config.toml
d_expert = 128
d_shared_expert = 128
routed_scale = 6.66
init_std_router = 0.0165
positions = "rope"
init_std_qkv = 0.044
init_std_up = 0.044
warmup_steps = 200
train_tokens = 388500000
Below are experts of layer 3 (counted from 0) of a mixture-of-experts language model. Rows are named router (the router's row for the expert), gate (a neuron's input weights, with its number), up (a neuron's input weights, with its number) and show model dimensions 0-191. Each number is 128 + 32 x the weight over its row's rms, rounded and kept within 0 to 255. Numbers have three digits each.
Before each expert's rows: a language model's description of what the expert responds to. This comes from a sample of Wikipedia text that the model never trained on.

# expert 31
What it handles: Prepositions before dates. On and In, often sentence-initial, and in, at, along, after, plus month names in dates, e.g. "on June 9", "On April 14".
router:084119148123136156100154073130097134178172173165097142112158146172179071113113084111087043157168122174134076108115104209157157150098115063144168108176129148148140095075098074179167103144127106135150152175129162126128163094066092115132149063157115154059112094123141177148117139108111088099162129131108086167158132105128121152123162099075131114078144089145115123104153163083145144143137086127121187103133081111112140160158118146102151080146076132173159128174103096073117076099131105163141131101092128133085092145104130088119133186146144178179163100057122088113159116080143129089
gate1:168132200087230071133119100147066139122178199084116184120123119136074154130135141137163103116151150128118138123148116172128134154138158137190118111168092126194117157133104163148149121128124105166134140127150146131107110102071122041095099139057111125120118119145219097150079185137082153148160167159112134106096131162125156139163146141138128110105143123126124140165097102124097111128111132129083136108100109138071153087102092103104143156089207130114089068184153123112170098119183123167177161157158113126106126193126119142111072048126100129160112127121135090113099101135219129161
up1:128113076176071144152104104155147111128124135126087101125144139156118148104171122121154112084095110153100107123179116117105110097067134121129137134131152140081117131144067112142096125152140103119155177111091098111108162121172127088135142120123183150142121135126107109092138105109207126079064091142136066080205137124099080138109108150181181137135134162086123110068190134097169125092151089104116141147146165066190089185113179210151075134144065124140188167082157099088114148115107127111148114125053196131156138115151107116134099236127123095125104123140167149135145147160075078141

# expert 8
What it handles: Proper-name word endings. Final pieces completing names and words, especially place and person names (Lex-ington, Carol-ina, Arn-old), plus United, York and coordinate markers in infoboxes.
router:203137190090178112100141174115128162159068144132130103098124132125163172118188111128115136117061100110133166106109104049162148169114107160115128175105138182071144145048183131086138090072164187123081122132149085162135148074089110115155117136082128107145144178142163125105146125153144095171063122103137116153177128158085162138161125122140103170072137125129090148137125124117162168086168119119151112117102140123148055170101174135082144156113101140198125177183106098124174134127171135163137115142106099122170137158134140185113155154088180099156110147135188181112155127097094070146
gate0:123186101104147108131157085113184127145117124158120129118145140094062100118144163139133061178139157131100141137051118153104161114125154111155098095176074147117153174157122121143122165083075095117086128106085167133125162098135115162176108194129166150140069121128146135159139117145104077124112151092186142105131151169060125151126088192114135092081072138131102150086085114099132120101115111114103128148120132092128090158130227162148089100063083107171120133164119121084154149121116151165122178195163139111072161157161099187110203122054097116101143136106121168109131177095113123065
up0:142157125127140166123056118091166094089104176143117133099101173100106120151110103134072160131105117115121131113122171121111148175070109155115156111218096171126171134163128116164076162193100161174095154095137185122123098209130142155140118118195121110131138098167154098090103121093141099072174147157148155105128142148071143111130085157127146125115173112117156137148160099222099133102170052127079153165130105144112143126071144162126146080161102119122105125190168150117090090124079129118188103110188087160101144108126134127042134168126112149199139132132108129085128180131139165173

# expert 2
What it handles: Locative prepositions, digit commas. The prepositions in, of, within, on after nouns or at sentence start (In March), plus thousands-separator commas in numbers and date commas in tables.
router:083101088122162193102168114132171139129159138178122152072110165120132086119160056115141093141125065134113085111126129195177156132084063080174152113118102135131200139117150081175183122154147103135122167169142179135155071079124087152150141131165117155108060157137147116050133136132140123168193136096110140138133092174139115134125161169109122167166092144124125189144159160083103124135113088176093095081102149101146174145101105104105161068109123180083126153115084122158110097127110080092125136138149083129094133146062151141096128131047072170153146137121074124111105166109127097126
gate3:202110075054144135085197120138108152081098168132127160104088146103128092125141135173139109125150089134145132161147185111095135122115089118179098103140117143137111136122143132094123132139164081074169154166134120139161191082137112150179136130122138144109121078094171084099125137106142128124130139112076120104147118132138136066115143138154088124121183089133125154170166101110144094081103170096111109151184173156075138094147183120102091133139094084162168095149149097162128070124123100228110173145121140195204134123147163098152161070150171102095176123044146143172106060178124120107
up3:179118060068140141058206062059106106097112167128110134095129109122070150104126149143117081105119082117113138113169146127123151171109100117150113100108128161096123161148149139113127155142158114123148145165142133114167153072093113228170118177154165122158097082087175091134117140146134143088109150110096154137139148163173153094147126099180150061138143122104105098184132105105139069107135163121094119167194126116071132104162169140136107172105131126195149106158131069119166041111108136174124197103145135181151131136146169113138144073133139108095193150060123122141101091126126170124

# expert 10
What it handles: Word-final suffix pieces. Closing pieces of split words, often -ation, -ate, -y, -ment, -ance (Amnesty, statement, employment, stance, Menorca).
router:114123142132092088112153175066083063104117061074081146100122153154147167146169123101064167069129093151132138068111139097119103099076087164130089106096123157095131160133133156095153150120105090098101078121208111079091138169121088105175084162132131120112152158154146083151098151135133174149083096107094171160145085131095142148108121136154161179134090093160118128168123131102113089053163138084134119176125158069101108109107098099121146130109164177186106151129161085079121056098146066178151116143104174124159195162123127145098160130177134137159101140157114165099135158156111076126
gate0:145083176088119118119151127085101166152106103156119125139106105085130146119184090128196106126131116097153115129135122172154118070146109120143153107155136111097154162034151112194085094178149130091086099158119200121116141143121119090127142102145095133137177099072121187162172077099119051181145142169156091146144122087108095173143114142078102199100047123154120118155096137186116122120155121111141071085129111122104073123115130162116168080136110092133118098096070130091090144073176120139198078077078144129163147109054143142087113161160130121086148133153114149088117151146113149149
up0:163155098159130135124133089140113149155126111175097128106153137134173068171161149179133158146089206177118121153120119084135089210106099117116094132078161143112151146082155137170139086148119036098147126148118139100100090113167135082125155120118112129143136115125195161103137089141156078150137102075083113134138161106129181100172206109171122092108121180082118077205102134124125094106162146124130154102156099141163138083117081106117158145158073114158024141145110210099098119154112182144096071105099108151133117137129092113125108111179120066104125138130174131140078154080093131121

# expert 63
What it handles: Sports seasons, paragraph breaks. Sentence-ending periods with paragraph breaks and heading markers, plus sports words like season, team, League, football in athlete careers.
router:086168136191126164080101105119132107125110148144115122069088140152113068116151123100088121158178122140107149065183204110146152135112068064176092122097128088137173148106115124114148150096095170097129135155137131098141184114114146174177149106139136094120121153178160116116134186110124087072147169152170104107106135120127117131133176077097106189171114126126159120151174169152098146168101053151100184115170076104190108098177126117112088105110130147134171160081153152115130087094135120156146100085158084068087084175095152215104063109169133135120103094107111173130128142114098150156
gate1:160130144121091166077112184116124123137100187121132144118083125207149082142088151150131131122104101130131088117137094147121041123135161093141041107150095112110160000120169128139117132100116159118163167113127139106137156133105176154105181123147128139069135126115133136136075096132122074152094154151095123159169187093150142108120084082100117119194172160155187128191082146132125119110158061097126132121157118187171091030152180148139143142106183123168124091127152131089144132158172066146134138110083098126121118127114151142140115111080132143132167128129112164092105158139110116090
up1:089173062122114047111214031131098091162125083112117137151166159150112152112146125118127136162077127142128141131124095129043164129142116130164154147093107141131138185179063135190128081161122100167121146140049081132101113131178147168125167158119160111161093112145099115088216146085147136141166078166133087133089111172110128050097139198202070139171191141146137130121138158092166134096128113140086144107099135102098130174106104165115109089097133164168149182115124128158141136142114126150124106119149152131141129147141096088141110094146087112149148134144150104147176141109174100133